From a checkpoint of a small mixture-of-experts model trained on Wikipedia.
Experts: 64 experts in each of 7 layers, 64 SwiGLU neurons an expert, 4 picks a token.
Below are experts of layer 4 (counted from 0) of a mixture-of-experts language model. Rows are named router (the router's row for the expert), down (a neuron's output weights, with its number) and show model dimensions 0-255. Each number is 128 + 32 x the weight over its row's rms, rounded and kept within 0 to 255. Numbers have three digits each.
Before each expert's rows: a language model's description of what the expert responds to. This comes from a sample of Wikipedia text that the model never trained on.

# expert 14
What it handles: Coordinating conjunctions. Connectives joining words or phrases, mostly and, also or, but, than, rather, not, &, and en dashes in year ranges.
router:090154112127119158149047099145088134127147113144125189093113140139151126150153123108121143117114150132128143087199134127114148135138166128094102061135180093090179140107077100100125199123124174086151072249116223134136150183108104110100065124115082097137157104138145152122056114135111144106045136148161173156121112163079130133148141133114156109175158157119176155098133149103152110110094164135150128108153094119162178117152158154165101106095138126132119117160119141120142109148143143161155083190135123141142071148083166121122122169124114148122106161160114170094105129131145090163057149097141083092141082164110154097099083151195188139140171173139094104120192175060087122117157125132178141139145108137129118152136138077083178144156173132172186103076081182091150141164113173
down0:137138189108146132179154195161111138118107133133075109142091111170133121063157121075145164068111144113144148122118129106145099135129127133099046108188159097099095110106124178088142087118109125134173078145091167148111155061106104151072114130090090056116101075156093173177101119126115142060103066086105135155110082118109161055151152157100171112122107155180045156090131156155123222116115155108107140136140134150107122163189124149095156074091109163137068099122165111134145146105119144149185125099111120143108126115175141115129123120145135121151117113119084133091136083090096151063164126145116166146073119115127156173074121160118094122155160114118141130148103117066167146159185191179129105122133091139171154128063106191152126091139078165133051147125079096109130125101175104
down1:137073167132076178069137143164106166105132153144122118182125155087076122163095091147195125130124140129099116138114066164109114129146099128126178137200115192128115118167162133104172070127155119147111159138147131143066131114122181137127114176138130208148088085085114096137083141113191162134118224162146131057093137163213124161130170059148170133132112164125121114073134082149084118109176176148163080132183202135162118138102143143141138114096141105132165149145116128105129120136128105128099142095140153123105119168149051114102120112087107168140098106154123120127145117177103149145115124096144130098087080127150140189157142169112099107083128150091131135198138194073105150164129131098120100163115121110169115110170105175135096096148187171114131093036153060109088125138170111
down2:129121109095139146112086145184129115142149124139140132156166131127098071127180171142102162159097113118113110108195090118171144110161166126088123104136132100086120130135074148181116145190104113144114095115112173118083107162172127131143080084101119153108111103111124100129154150154118140088173000097199117130199069159140152157140115116146166158165077127177134144120113112107120137126126132193081140159172114121171163114129160078112103135123108115132096097120134164120118142109138137088105137131127150127127164115138090130124164175148083140108150088147149053107245178127145083162130157194095152105111109113103159086155152108093157178133160127202112130140181121136068163176156105148128121157145190134147174104140175084126092196125129171158040115131066183126177113147174161
down3:096164141156174078134175106121117096142083148127086134180162099149129135122082141123135170099116111138080186114142184179138102094137144137089092080107105108063101103154137123174107114149185121183103126129160087161055124091156170118108136138180107154160143131160080199139133177137126124072103158095159092089118137119122159092161153108113025094133125133121099118150092124104154186136191134179139141098142179069106120064110111066161158132112136088183148181060133138174092102098081094124117145144123090103081125089097163106172112106096163127110098089104130106126124111108112125156118100155093103145164145100133172094126148118064075127111079113059157113107111068129086102177181133110190172091175089135148095101134125136146110120116145136110125165096090127080167101080187176
down4:179123129163156197197142133152158117049093131202173112122140145170146114107188095121153071093110168110118087127113142139120144100119070174116150124137122127148077133101160141120099150187040103132108123155114108153120131102117120190142124161110104131098190121190133130173147130137123157100153189159127091181171118145117103108157118096081088120086109126197167162073121103159177123132075095118123089149080153157149182124088099154120093188147186084080127109146142146126081143067092146081071096115112098163147180090127151163176162173122121142134115147107114072047092128098112164128072165109128143141071137096119121069103127080095152080142160154132195168068114104125124135112175113081143130100145139133110141111177119150165067172144119165101167123115117158129118151120127151
down5:136153127085120136133077142106126165144158185130109110128138125090184194127123147179170125126143140117126116128114153073115109162127147101117104131161136172168147057072049126115107135105133170165120107133155118140159059039118095205104156098107083127154140121104163123181117111135108153103105022149079105154101107150138133103105120163143144107126107177114118059130088120169175156115110138175135152124121171165085170095112126067149152163174131176152164103165100153133131129120143136082128124088144135138075139105177115111174136094093161167025139153184097078096134151129109165154183109125167176174151118136058115137162142122122117107142177162156064059158120074149141179125078109131103134180135147152122135121112108150158088157068144090143137122116087198093149129096178142
down6:154124147167141200214130155116074150144111128136073112151149095197130153076115179141176089079167165122132173082165119111144083102146147099146118087134155111116119153149124145149145126120151157115156191106120138094118119121113160113063117114127176169170180156148124140150157138082106086081216138152111122098191104104126138134062133167125107144099184111075152101113105097119151108113107133218139135153132120154064163164153124165112148091138105125125107061162116119131137144085165161116117072160212107140126154081131092087104118106138233237137121143167109122125100146190120115102134184136120123164124141088124147081117091141079141146090119155134162071116141172119115107078179108164160102143095147079100160119114156147083164133152148051140116105106154138126121135150128149
down7:137114126146120153108086096109080190157153125104107171055102159074118145178099124143146095165134131112102102108097189078095109108118084147144162164162109186144117129087114094105169164138128173182156127133144133065156167115104189153174108178095101167126120067092132116117127087099118094166111128083161082151141121097172113173096099094157136113127089108100141140131126098161175178090164136106116130163098075114073153098140134150061159096160159133166156193130124109120114171079034202069129139150101162076167098104096157086102223116082147138129153168173119140135163153135124113096152103107143078197143094134050109177102165101123133128122100122088093114119084124105130158129099120152098102177110089136182139112141133111059093186117135084162112157102132147127115158149139132
down8:126126110132086111090196110103095120181089133024101080158146123119114096119179145139122130132115152087173176141108203132134109128141093111187131156140172144131127161155141081116141087131159110064141170109132156059184147170086137158146094099135135121130128151094140099179151170141151153153124018169134140142134137144111150140116152129137120167108105115118114152184088097154171170175126121068120158094084096104088053137121110133154112162144083113156164167160121084175089162144151102074153147138145120101128113164118186137155071123150158087132129103176130148090155135113082143123112134060127124168148159063172112178123128093110195168088130155105132118115139143187169115132062073184080158130096132203080115089101105151146155166159132150139155184134142139140153125149074077
down9:093091110158154081132125132118158135183128160118093149108065093045147132111124143109092134120123151118105096173163145130106121153137137185098101151090112125118155113189153122183167120120158111105161107089103172132176097134130083079149097049110160125152156106142115133099067121109150073104145000138139148135143104145134119120132158128113109200122098151197151142126095102134158116131074156104142186096123131129152118108118127102085196169090127092107124074110109127173154141091134161164164145120111093192114113103135162143107076147137102112124146104164163117151104140141167115170155044123195154162121053110094110131134121158141110127142105102114173097132162157101106129185140197152153104118100171134148116128228196137122105156140140091144193047094134072123124103112093141
down10:119088075088117197136146073134151132111192144148101123154112169159102124123089089171165149136141097141093152137093152115165105106109165095135165116145118167083111097123142103106148141116082157187075108202105174130103138103117184138138155110143052106124136055124106180122083131158148184137144165169102127130149141131126141178145091167181149122147154131110108145094154065123151147142161121114158115108129120140091110084102088107159188151070151090181161156115161190092145189063080096084102110133137148179113098165106152160091164156114141153108164041110136140126139094128089175132070122121089145192144140108098070121141083151132121150162125147104033100050113126113179131150162130188123154089126063153175108130144148143128136121130162121122114049189124137134185128150098127
down11:174103110107143159063189132127120122152036173155133131161120160110152140090159125186112159125118122113122170134155047121089127132124087122093110132133123083153097106100124214152123134082111140119141146152135108103133133131127128088160123128068179152113146153136102146131153137128176113167170112125142108142161137100105141085124105083185105155104119157126138161128111096155125167098182168120082158133107175047157082144089098149119163108148173153097137131174132055179138189059157141165108130128123147104102152080143155142136170150096178195154162124155120086126145140064085134107100148102154215098124141118070118060117076135084168134137120130132161113124105146123180115170132124121183113085147091078105171117169103188158084156183183152071113067153133124166211102147164120
down12:163134119173170120052123095175114111200066107119187199151122134155181145143126128108113152078116114152160158077103135117123142137143103106213139128101173101222167102204157188117134130161184126135135111169090138171133116124178142080106090148169176139073046177109107086114165096191144127139081059153151107079089162171143077090153118111161146139126138147146132163124149126174087113163147147112145085167113120113113071121168133130153123115148108120108131121128124199132099105152131078137124210138167126136137117117137077161137135098066085113117144134154140087070169109078182138191069137161132142157207098114137133135139128153128130126121152127072127066115203104131169114128127189097112100153131168128131120121147111101118147173130087126097127156109144118120141128159157107
down13:179051124124095138059133191166115110090142126171161099109133145162109153125130166046165148089184074116152145106188094161121131127165198060170170096154066113099111130089143138072099182156132102121094044126156182133144135153158116136165111152152111130125112076133104159116034174139173114135103144152101142137173130175190151081124139143072119111108140142156134130146128054153133167161131116143106133101080075131143155088136159171064115081076102145122124114101074086126106120100111153147156166177134154152173115121101104126120147099109103204131140124116136133151081145134182109086101080105102102177112107168102172114181150150151179128108135075134140153100118123123146163086149176162100097150103097158137158132170141095078143135140113105150066165130114134173143149136175078
down14:170125154105131120168145084150144154138111146114194155108148087106126083120122088091099128175138139175100127091130187129138131141117131128135126123114089093183131088109132071122110115081082085160189120165105142154148166109093091130160153197157098147112123120116120085090167152115080083118149104093086121169111128097134106157118103121158142183175093179134097109172109149084142073138102133152156130155112080136172113093106111136122104116091165115176030166131118157128128141135135097131049090133126094123129098186070169145143124172140103138100128223127144095165143117173091087105119067161109111127107058206086167151118119109139098151133121138107172142229109125128142186188114147163095183154152192163176063133150160128128166133152162119110113122130087103199143082176087147
down15:177163099088136149112195175062142138159112178176079055128103161085065124113212125088158099150163130197081087164137139082120100153170173100099142140086120074180137116131142110134173156105139143138184167156071189076096152109057096131118083115158163108064171166137131123147126167069107192179140159200154140147145134104124158125129130139164187136104133085136105129131116149153135096087150107146141084160124110136148137105099119083158140152147131092101121139134171163158128145128127174122180164105118118128152119113137149137118154154127131076163138115136148118139151140174072107168112114140197060131122144178156114126170163079156117166108097117125191119054120136121107203107109128148116150097146197114100145150163123066146132160143152149153158121105117096091208169149147147
down16:142062061057169146196104133119096124106095134164113109122106153129127174148136141132146153113177161155119168110092092135101127147184134153086161139127105124145094156124181200129162115131163118135154136070133085108103121044164130176133097142190086147131090100142147144079153148152147124131104148060144130183112171138119165125072100198116155122177160116167126145130060073078105153177122097173083156097137165223160164193136100102109181146131056185122112133122144137133142105137139147165098159038151102138118133106164176205089120159073146098108076124102147140168143086091148145100140117146108163086130169130143085122104146087109100117126157158149097160158181139136165101086127146117132142120145112155118132127093162125165148135156129131102075207138116147109072103155149084
down17:056116160053100084144138179103108144152142130149108106146127165182094129126165183092085122134135128058143140140134136180128143085101158086111116148101151137116098185147115151095175156166183120068158134167125124114173117062144125158079118090160123149095174102089113176161104116204157087101121030128135117144114103044142122126110129147110090086112146160096192119102118153117161122093099096160128136136102143100142110106146100119124138139153119113112068145064146153125138082159137132109099092147167174138101152096171160126165120087130194045125173103142142146157134102116191163163119131140102134193153196133159142163105182092089099049101159154189111140105111113134103121138194067151168114109164124160108152111165164132096180106143121134160136140160143207121121090122084110
down18:130186061065135120152117150135119109179142138107144066110113153065178175153142155096125079079135199162144127144098091164039129123189053153114120106127093125136094119150089126119167091163117171120127160078130080170176108150134136149140141092118153046142196114117182162120204182146138158132087054152176119149090128111157078125141167125133132093121129123077177122115078123104082140145144142187109122182115165143123131100143164138121214154147100165091106173083116134132175102132110124092153095085124112123101193128101115170126160098150137135230093134092098081138068153080124122137162146146144174171149133127131107146133137114122085111167143131104116180154159144175141117118142127111103122119121145110097127096080190121085140102129121144153130185116073140114162189152115121
down19:122162106156103107179143122081112101144130120122160127078055158085094143143129128088106066087135073109067107063166130130098129136090099145112111162129155151118185139114153124075128093121122153102162119076158105107187095091117092164135141034074156157105175217147154117111086156115138138131140055125180100077103086135170155128125126129197162126092154153127127144110169131142136151099168122112103084030169125108154143121146115123115105110063156179119157117156069123106108148161135150124113143117137119113174142115145176081123141064117133142165107133092149102185202151103113116123149115165104155143138116183113145148136115141184098096122145104156065142145131114053104145124119109127126110079116141096119064155116123066143133204103142110154137075164047079137123129210120108
down20:189119116160070109062147135175157114120164143120116092133129113157099134156137109106096134160163130147184120068143171120199199158119136131098090178124146127157130111135133105091108130081149177127206106126088154073099168127161114160109132122091079133102141047128109099113063112125149124094125157132112101084122114104124159128129146044128112129146133171079113173122104107126150125130174105114116112202105122041176084199145141138147075108124128098138167121138165129152147113085130127071092074158106179149115175135117169162106089143144121156101171173148125116129150180155092159126086174132161159120118085149117180171123091153095159056127130141097143173139096146078063167113128072101145162165099063156143105147095126107087113090162124093099144139098133117178161053112096200
down21:129080173127127106095169207154117151116137098117142204178140140142145093114152120114110167098116156131123071116163100128169095120122164112070100172118101109048102116069167129107153144177104111145166174136107144118088130157079084097152084176172125130076084120127089168162135131102182116189124191142173134143131170139130104114148124144088193120088128128155105143152196101137130164145151170116126109093109150122152139159198085154102099075114129158093099185129135136184099160162159076158141112152107142151169096068085141144161102081166148182149191198094135146131077163146114156138087161181120130118109161114162149100141103139107111070168158181136168099124085095097082112080169145097130118139165086086090127123107115147176064108191113121097103081153172135178124110162142127
down22:117119157126149130190063142183081119126099146118117190083102159090163119187131151188142077114092124109074117179106068100182188082099167126121143201180094180078097097150160119154170161159163124114105119159103120200173141145148136107127092135183120169136160102113153127102085102141091160155126094075144167145157163160169112109165103116137136145162153153107109066076097161090101082122100117159123061188090085134150191125076156061171128129110143117153114113121112143156134112129123125106130165110145136153197078079041122106171109204114139125119121137110095138137081137112095206070140133102112167149136146151080139072137125145149145115112136114173131098147141150175138158118142119145149109143123126090162154196152132090136152166142170151067165138122088136140129100104180150
down23:109097104084141123106156123054110119134098112134135129115150127106151096170084096115148082133176187088178139080194096143114064124086036122130085138197139100130111156113116063137152123168133118196148121157069110161151161135100105119057158150128146142095139117189140124088125101130151128151174110133124098144182060120154140130113132130093123136100114117104142068110143163085171170177076182106188092105181098162175135142123164099136046141104113188105146124127160114147146122133122151140110135105115165182129112109160144103131046136155118163161048167142174151137116160116098124090117148130173102072159181162147105159138106134146115119156133095178143084154128127141147152152138162095142092111143117114097191161126122127149097182101172174175130177124151200196195141093093112
down24:120154131088081174066169067094034103153100131088123102130155124136103113090091070088175122129117201120157193119173103128148142184146138133177108093163164150133091177159168157110140125104131122099067162103137098095104146070156144136136146116104123180125157149168121081106098151163084139127083098080129154118141122131126080157078147101193137142151056100134083134072066117157098124144152106089113150126168118145143107153096143063105138124146129211122100150075098118090141181108132077163133091150125088164065141137098131131100125136143101141043063165126149106075152097106150152063160102134167151109149097113173117138085115116122116135116177155117128093155144192148119144105140112112085177135132075120156117132144109175092092174080131117077120191154143162153119066132103160
down25:135084106164110133110084142154074107084170145142076106098128085097171163142155126114157138119138159115054147128132150176196114120143154102118137118116152198140157096186132134101119133134168105068119151156138147118136111159127104149076191135108130143109145173140082126158110120107113146084089103150095079108159167218100103152081140213118152157130098125119172170113165123092162125158179150136098087124034115070131156134124106130143127095122149147126144162078144089120196202146148091162231157128100172185081079091151180138145151084110204123115162181183126127137132132137136133060111102144103141122173106104102157180171142153125152114087111119152121116086143172128116052152157155171132144165127158140082085141106104135115133087138140100104163137115087089124166147130194142
down26:139141165098135094125150082137147134129181185155075124129113163153153149144176145150113145096092115156123062129073051152116139157088201168161117129147147085136163192073151111105114141133139076113139175144118138153100171139108167152091143104138122079088155098145139160165185163123142108141073141112087104127085144096102075167161092166126092155076108059191144153143073137131152140111146130118115162151117074200157091156102160162130138107164160097150127093092152094107088050063155085168114098115147140113148107112112120114128181096126107153108130127129126151174183075138083160084128042090102134133132084077088085144149126096139144154135112124183073171178128159123148126131117091133177156075102121086117166103055152121145102132168172074149104191158116083084136105131121164
down27:109158143176126149087106122189150136129105108161130123140089099115129142143108160141170159130110193059124188064130120135183134149096142121178125089126127195153124088206101140086128131141103084123122091120139203132076134078165093170097120140157118112072100167139153042094141176118165080149099104120071098173161155176108185112128074162136160090092190108147141125105137084104136130193098116114106159121160172185123154120138115110119121104153065179121119109079149115091145143055166106180155107107124163135127157121193107128138146149083092108134150132102127187086154152114121090124095071154128096162067149083098122149130136144156160106119095059117176113092136091171155127066165135114137132136139127197164142160121115143057120162066151098098098071122133135122101141100121177
down28:136160123181161128148096102156085170141140161111100058078165143129118131080142158077108141116111144117117130135162180172117146126133122070215123076154172126136132175137172148113150136073153147192075085097095123098131129144131107090114173083160134072172182171129130113138135065139140154048152083043114055160105085165113133100150135132147190167037178154097086182110162107116107142133107166112112138134133122122158163133189127120139153147143117120110132169120122126150144166108115169178110135064180175176091132103026123151190166131109152126104161107119131124141103160088167104156127109127067163118161122114096116137086160104145166101164140161120139148131150114183098097175138154162100120168147118114091096111103119095145178157151086138154137132103163118102142162161204169
down29:125157114127091147078141098097181160177174110111151074162118164151108149136120102089167184127130153086148146152105060092185125167116051106104097176088105088157156146134135143100091141109122145102198047091064099102134111148093138110130194150114106140130082167131118117155117105108040148117186111162143155127102103184103172161140096113121093109122138209128068110148116090115147180152099091144104141163142112145123090108176165145147082150107112129161127131168124103187088181149175183138143153116079166152082117155147102125070145163114134055102127169135134126113154118179129142148098063090123114113083126168095095099131109147105086156121147114133145127182174103095141195092100139125082178125115112170144083160092124121148092089102132084125107070133215159140125087119134157
down30:088128088082101151067129104161081061156148158087165173138141116100134128169082133105145077152137100140125165158174069121146099113146179145160090153147157134206132118097120120139102090137116163120091165116105108121109122163197168141156121104108182160145177129099172137167134096066147144092072170143096130088100105113143081105061149119148118085148106138116131197200180157150125189051071143091168117091119126162113121126100135147083159200105188090212121128128146137135103115116124130175133085108173104117121137120108140153104117116080113092155133140096165113161164095122135153113163140157115125097202070156167134164147118114096123136101123134109192115159153189143133150083149118139121137118143178087201132120159124097079150103125123119142124165088123063068104039113142161
down31:065122080160127097145135105116134200092144182175106132137135091153158104126108105148070050030064144132171101095117160167112128102121109136093129114125123149031091149086118159081101171162149094105134060132154113101114090120090138166091118121089094152148171078126119108051108127148184098115122131135102102118098132132153128068129169118121131134122146120191143140134122072122191108101081128147106196110133150114155139147162138145175102157043092096136192117169103091160123127122055127139165086127080149127124192157121133139121118110088128161082141093120150138133114169039138114101139154144150068118117175134120113116165153126205147110146138115090109111130167052147133070156163129139155103110072117096122137165110139142139117087179161089180161119132161149077131089125139155
down32:112123115131109127129156100091108149078079106146103174092152092148192137094102139189095087111130113147167163123192136134080111102214100056174150126102101087149154163128156164117134097136197109126096134172148086131095151159147115152098142093161173113174065128141172126119188121127180087069115192137078162115151148108138115132190145155163109092120150113114155165118121135174126150150078133139153121132136122074172130120191099160162131066193127178069139145125119107130130129145142155152112142179141132124128100138113115092108132078167168150053154134135128127154090136096181177147141080131123214156169126192134127151126092036127127114139105166147092111160082088161094047155131128094185083144171128094093126096149144152189106099100148163135100194145089115106142128141119124
down33:114148104160144152134138103092112163093150114105096098143147113112112172123088146153176175123142093105058144153146213155090137104132151111109071159084070101110092156134168151052097124079122072161141104114150150140145147163156120150138107160136130108162110102128142104108149184083151116113120169086136133110113194117171200078108143133156128170132183174107092156137120129106139147104125088147137108069112141137081111120182116145161174074120123106151147103125090088138167133160101139112113141095139214120125108105142106075165074131115140157080088105075153082139135123160130131068073165144124081136089105052131140129146153138130044040059084116101185152108073168155158048214176152111131131143158145140138125131127130202162129140136149074147136096082128082113119117106132121
down34:100103182165117130117164177109175111185077092080090173204138121134113135143114121130154189085116111105155108129103107115118112156113156091151138096145129156083114122114091084095115114181122124145153089129083183143084212158137118197085113226144123052164114136160178113097200142134093220203159156194110170160146137146125130156154128112136082140169107108105132113135136162147106145121130124135153155070148168134108115093168091118168187157123140130149122118131111126197109108118140132102160085161083122127157127113153154067176106183111127102106142130105155123144134167167122097140127140141104142134147158130162103134127171110075130137122172082098125110055121157101153133133204096131096155134135128153114113098146151145178129135149169187086110106250106118092157124142161072
down35:130140114081098155093120117080110133120172158099128139054118154112080100133078098144123139079143159105125072076138097071136123133114081160130155123143109141149148094104079081144123112156122146121168185175104179124121167124139184091159143060118097099190131091090090092068063150133136168225110199086125117133103131108122176129117151113099160130124098149165100105146138162201114130075111164057106107145131123101119176148148121069158142168130073098123166142115131135056119097112094155154144137103111074095155137122129110089126122131113135094149085162147134091125139099098133170105193160175192141100124114110132090109153093107115101139081125105095072111147135142104139145095154047174126064133101085166209135117180125077058116103069149103136094120148114162188135105105131155
down36:147199102159148104094156187117171092105129113110119106113156109076126110143086146109136138110119133101042136157138120077066147173214126100149094149134129154126107143124108161111156158098122148086078122154171152105050134087152122104094160087124121145129153085111140129156149114098147133137126051190137179146146125093142126083091134104082139088147081208108208114134146138147167165131183141144140132132159175124139117150178077094072170084163151060086125129096123152144153201153129161111113104097142176081085187138094116088131124169134157097126162070099131179124156104138126041188156127081082113110067119087118136151112117135148142128138148113102149163100083122088100153142099080085131171133122053073108170119154130127104118128137087067165137120096097164113154155149124086
down37:179135142117130117110177165121117085149134113037126132112069129141187164178137090100088078116155160127126097108131117111172152173151028143181153124030130124062117111170125142147120170143162159148156128120087220142119136193131132124145115118073177136106158149091181162162073130174101089188123112172156150124109105175169123109104138118109111116152155098114184154159144158136153123089163169097108137109134102127140082166133201219146115170109127166125157095064141135138093142147140089174136125144184164109117097136128155125109079123142158098099110092161128140153084078144148107139179142108131092175154129180169097177113125133159170164093138143093139198136132115172118163121109132098153169176189162098093112134139156095155172105126111129090134098121087100108097102070124109
down38:154094147137160051129124152159208086110149105145149166128176134066129177127145086120089121191162155149130143107085127159123143087160158095132125116158126137113138139132147158145089183165135093147142162152104089077170080129084145164145118130063090087136164139125144069174160128111154106120174111179169096131105112117184106153112150070091166172115162150105165061165115101100111201214168104175151104130101131166120161130099109094117132118158116049138155097141139140065176076119089136121115165168129102078110106131158131117124179162129078105142159153147127176129119151125124150176108089168098107140097119123082062128147126127114136123093140119104142120168122127164095154168193116135156160141214179107123138138204093172100090157174103163117108126172061175151171180127154142
down39:187144115118120129158096109194121124152126092195149084105101116165176131093133117174124149134132152107091152129116097087124102079085191137115170095070121078157157128165170116135174116130127106122132118125176131154192119086113147193100142108173133139125161085165148116092078177140134110154142152100148133114084094134143084138126114124106111147091163151122061073102118141146118133190101165133130098141151176085113159078123142068192178127166087153118086106133175116152175096073079181110120124055126184163120099139171135131131124137166087100164096111091101137107101093153111102109115088150157152148158114134102125109158194102102107109109201150116107087117094095063097149133161102086112067131129173154133152130100078120119082198104080170141141207122146192145157075043106114
down40:139176166136058136167150146172197130102167123144110170109076129116172124103106153144062149093058161131135115107141093148143085105160099134141129127045118180123129096084097074116113159118120158148163083126166140096145126139162080142154177115162108136129061102107064111137127092168127136114115118150168138095143124146151154141105130149122172115173039150097093148087103137108121142078101098120127087102109112099097122086150114120105162129155130136212152134046107055113075126132154122105123093097092175120132127087146148179112132115140152073089146112155076091147102115119127191134131154139118071113062137126188136107127097107149098136105086161101071097113111199121110135117093169220089078093170069198136138125106142087146119145133194140152142143149123188095088113083128154
down41:091112115149128079199075182125135147125117097094137133150183141169165070130139120146160139091154128122116123097063149122138138105115155143148173157126196112138035129164200179123134085147142090114105125153130134174125121151093136107090053102122061122122123169131115079137070107181100132112078086117111066121095090188162135069060072121075107082138148158122130074118134075109081162113123119146131168114113099121093131167145137146154164102123128178125144126122072150093145119161186101181119125104123150143089112142150145140121126120135111168077106079145128152098164087142088109163123110174130128126060086119113168124098174118086120167134149134180148187132140130177155132086101144085121106191141106215117112186089104101079142104122134082114158105126047084094100074094143135
down42:174155183149149111085156120103159121062167085173192095142043126090143120137122139145100118108106160153116070131100152125119169151139096155135095132200123163147147131141120195102160162111157146184136096185091116095090145137168123130190098127104160146139176046140099111109114077156103175151137167083099086142105077069112078169119165124150109089132123142139139133172170157113150120135124093163119110085180099177139135163119127111063170159124070143181133170161049147139133099097106123122142164092209141123148123147143175130127134136154104150155109125138047101120119106163066122101135084082123167129092132086136111089144092147150096169158189071127149154131118144113104136096057111097116137085089185112161127161089130148085085140159093068186142102142107110154144178146121101
down43:131151185088191154121059126081087106124086065143098148143137128095144146141102080141137062084115130102135147153198082097175162120140082136102122139162128103083099110189104191125185115161119192148129150138180128120167124104135149160172119131079167132138103120237093087185113154189139155145152087113111170107184110141079132132077132059188116132138116153110157141128128055124100199037101122093119153105137189138065113155121116107161157126089125138127117160140136106193113143161097072117144142107074102122118112211101137098129136088152133130097147119134167133124158084146123121169097137192121104151124116130107106100157098124152094115130139146142158052116144165129156062145161087112109182110083085101117107133151098148099163083126165113136135097107130140085099119124149091
down44:141166122108055116158060185154195133108105093102104132153140078062082168120125124157091184142096107103172140142105156151111156117154132134112084124142132120148071126132148080122119114117156100143105154159089092126046106166124113141145148073073159154132116088161119092124106115199049104151073088141122174167181167139087105137101123146113084121116119121064120151181162181123113129155151092124128154155183115095192090213127110146149088152181152097164121119115158155211059126098089160078111185103146169128146151156108123150131115126117098162132170148067086166185129129148103177132138116084171121121126149173102181145134135120096097147132159154087096118109081150087097114133155181106132108133077088151144163155108186139160094108173120121119065109118105078164168116133130108
down45:167100078104165108160091178162129173140187094102101134171119128082093097114178115169125181142115091133066214089101149146088092104107147152152076089143118187139129098198163118092125136176096150110133130139106168106118118154138181141099127187154149136192151114164125102149103102130143107149169119194132136188120087188150179094107111158111185127102129161140170130158160086099063154178147156098141125129071150158084163110169149104129117109168143097143125142119037152167143158149140077102146174150159150161138115102057117157172197152085074141139101130118137157153154090102080107157132147078110133116127182121108132108162093063126140090100122122111095114159127092094063153120117126037133113137083141115098142095157156114127137106105141098098058128075146121099172150158112109
down46:115093139236089154132129183113117126182100135111127074165159179148150144123128130192105149083146151141159136174149142102105145119094125131133097160183153076144130123206120140118166126130105159112160182131128146144130108095154059129130148113166119104149147062112096171085207162126156171178104081116117105140165195070048156137152146120042135149131122101141114114145133147105155130087140125204096113162097158139097116140135106114106128073118094104090092162124117171165155098137095076125076127192136169154098172161137113161128120105099114163171099091179205122108125108106082117123088158095090092108161160093103111115089147091100091154140180158127185086115131162119148126141118117120160125127150080087100076152155151137158146187135130137191107157210097184128101156140146099
down47:200128177113110180150079103124108137141187084133132106123153126127125185116089106113135090131095116145133135116117140073122107150151122120112134141133173091155187148073128183173156153112158134162140173123134114130137108199117150146143100140153131122157118149160169127094083103121126110173115123193129128141087145166146162182156128159152121151089115146121182152181157122169131152109181111165238114137123142106101177070198169100189160123116096197159145164104177123135141122175101174107073189118185108120144108101142155121134159127102150145152135090138184173130181104145139133183110108128190066115160122113155096156137066154190102141136135157126106071098094133113055124132140105106097136082155149128113106072185120097177165129098121223177159143138132122151171127085074067
down48:133118122152130120105129162150118088118132133094123171109148121121124117148136133180196161093074091141078098161126076150086120066148116185165159107112131120177126114128173172155111083153185104175069147151163105146143100099092179096090162077111122096161165101143139116145152099133074114201050157137162180071135165122146114125104086139063183087111104119124092089124119151151088093129160146143140067113177134197179141115096102134089116146091190111157125088085157112146098152129065159104105157119136106160142137133122103152120097098102186129154091114153126133126110074104192177144110098165103170154097127121130168142152130123106089123104119159152123113057044160185098132118152126085060109066095080126163145111140121120112162102134138183128157201143053134095083125106147178
down49:145107116211131151136107124067116171141143192129123113148102177103104173122129143108113061139116095102133104118166106094139147184102101154091138162127112093164188021165126145105151119133102151150124132094103145114192094100124091131155111121149108118163021121118135088137107129171106133160117168178135144183163096155097117094163095112168152112104125163140129116203112081142105155096114175115084145133132160154178090091158100119148121152146157076099150056136131151128121119145152095095071089175162167107131170155089175133150181149132117146163151150149141151103135182146086078197091095163143129119130137130094122100146114095212129142193111103131123158083167071097115099131124064128156118156108150092114150162236145124067123151102110110149161100136158134087161101179154155
down50:090139096122151112114110139127159124094136141152096052158172162116134170127090166110153128128159117130105143054102189127151112030125139081101118086166151162150185133112089106134087094128160109141108090178131116185121121115082153099134071145128120093120182124142109133120123093181131117105134102145093097129139160152123064109138087132109088133156089191110094104116109074125138088115088129133075192184103138111110109124131152138168098138192172132169133128084177094177196144114145114105186168144157100129116092081158157137068125057096135185123164106199133092184125160167106149157152108124138127148136142119101111119139102200123110076117136122132078153134132128097189106216077167083139195141160122145129087137149084151086091105116101108119089095095093109158122143132175039
down51:125131082090181133113141132098099125124158204106154105111130175148067097095133148187122125189085065116134130172104095115121090120100178192070105073169057165070167162104172154090144115093137121120158130104146128128084104104189165126138142173134102169106128114090113161097127144099129137160100122103164116089150154106136121128126133147110121036079144160134079090090142150158114097174151123147138138143128203170142175081073148097062080097173053118146156145125113138163123139143117126174083119140073077125074103161115140162149096102093045136143093132085151138056134161140159179115157161127128097071160170178179066101136137105093098161112135149106087127155111110135118144042131072135122164126128154105136099131113114148137092111121121131094068130129195114114104109116144119
down52:113148115140178137159166173080158148098177078089158128192081154176087104118150136104185120127148129114104110101092140121160123140195154127081142123153146086163140230160134184104083173130099144153096154182148064133084122102146068140123113148141125089130148131142110115147133154115121149141068125213045122091127108123057099085160142163156090076102131118108205208139163133125114101154147077134164107095135114070193153136150045091118160087151121118108092137117107135154081117164134183125080133124109122126124114161127135119130142106157111124159167159078154107170112176147132168094064165104134109102181090081069099101137151159092138051136153099142195126110100116076147187138134116154150135104166150103108113174141173133107120086114071123113144142127117110132140114114110149
down53:105167114087127134126084126137144131137146169143117123139117101095134219149106125113137130131123192138146213123142032114056163152101106128101046145163098117145160186114152124135090180174109124192176192116164076205116088141158127133127113056107127142135103151134115143147130172130164105085104153130136089128125125147119130091126141096174095130076160090039107093161138101140099116106151127073127105100178092104127125129085166178153142153204131178133117111141154136156092102149138136139089128114148104089130172158093176103087082114100091130149144121101153092152156119020103084125118108130123109117102124210156121080141193167155153084114108138164099163108188087142155123123114126152154148163147058129122143117084105141159140140059093180166114134118107119085144139149173134
down54:175112098131132080129145102114061128089160113087177080135096167085117093143156114119085157073164173110175075122156060130161078132133115159141119062134200089159147119137120108106080143158082095161152176149139076152109126100116118155088159125133142118063168097149138162097100124143097151125112140152145117115140170097143127088063118132189139122098183106142164139081124161151104188031089116107184119177152142161139186129117113166097121127123172106085086181067133126125107099111166069193134111109118160158127143101210115105172102057168165154106100106148130113103130126146130119111106118183081174172118127136074061116083137117145110072166142093151091118123102120183117073183140114092168131150158161158148091143095116180095128089139130127133106090118102174102142095123115100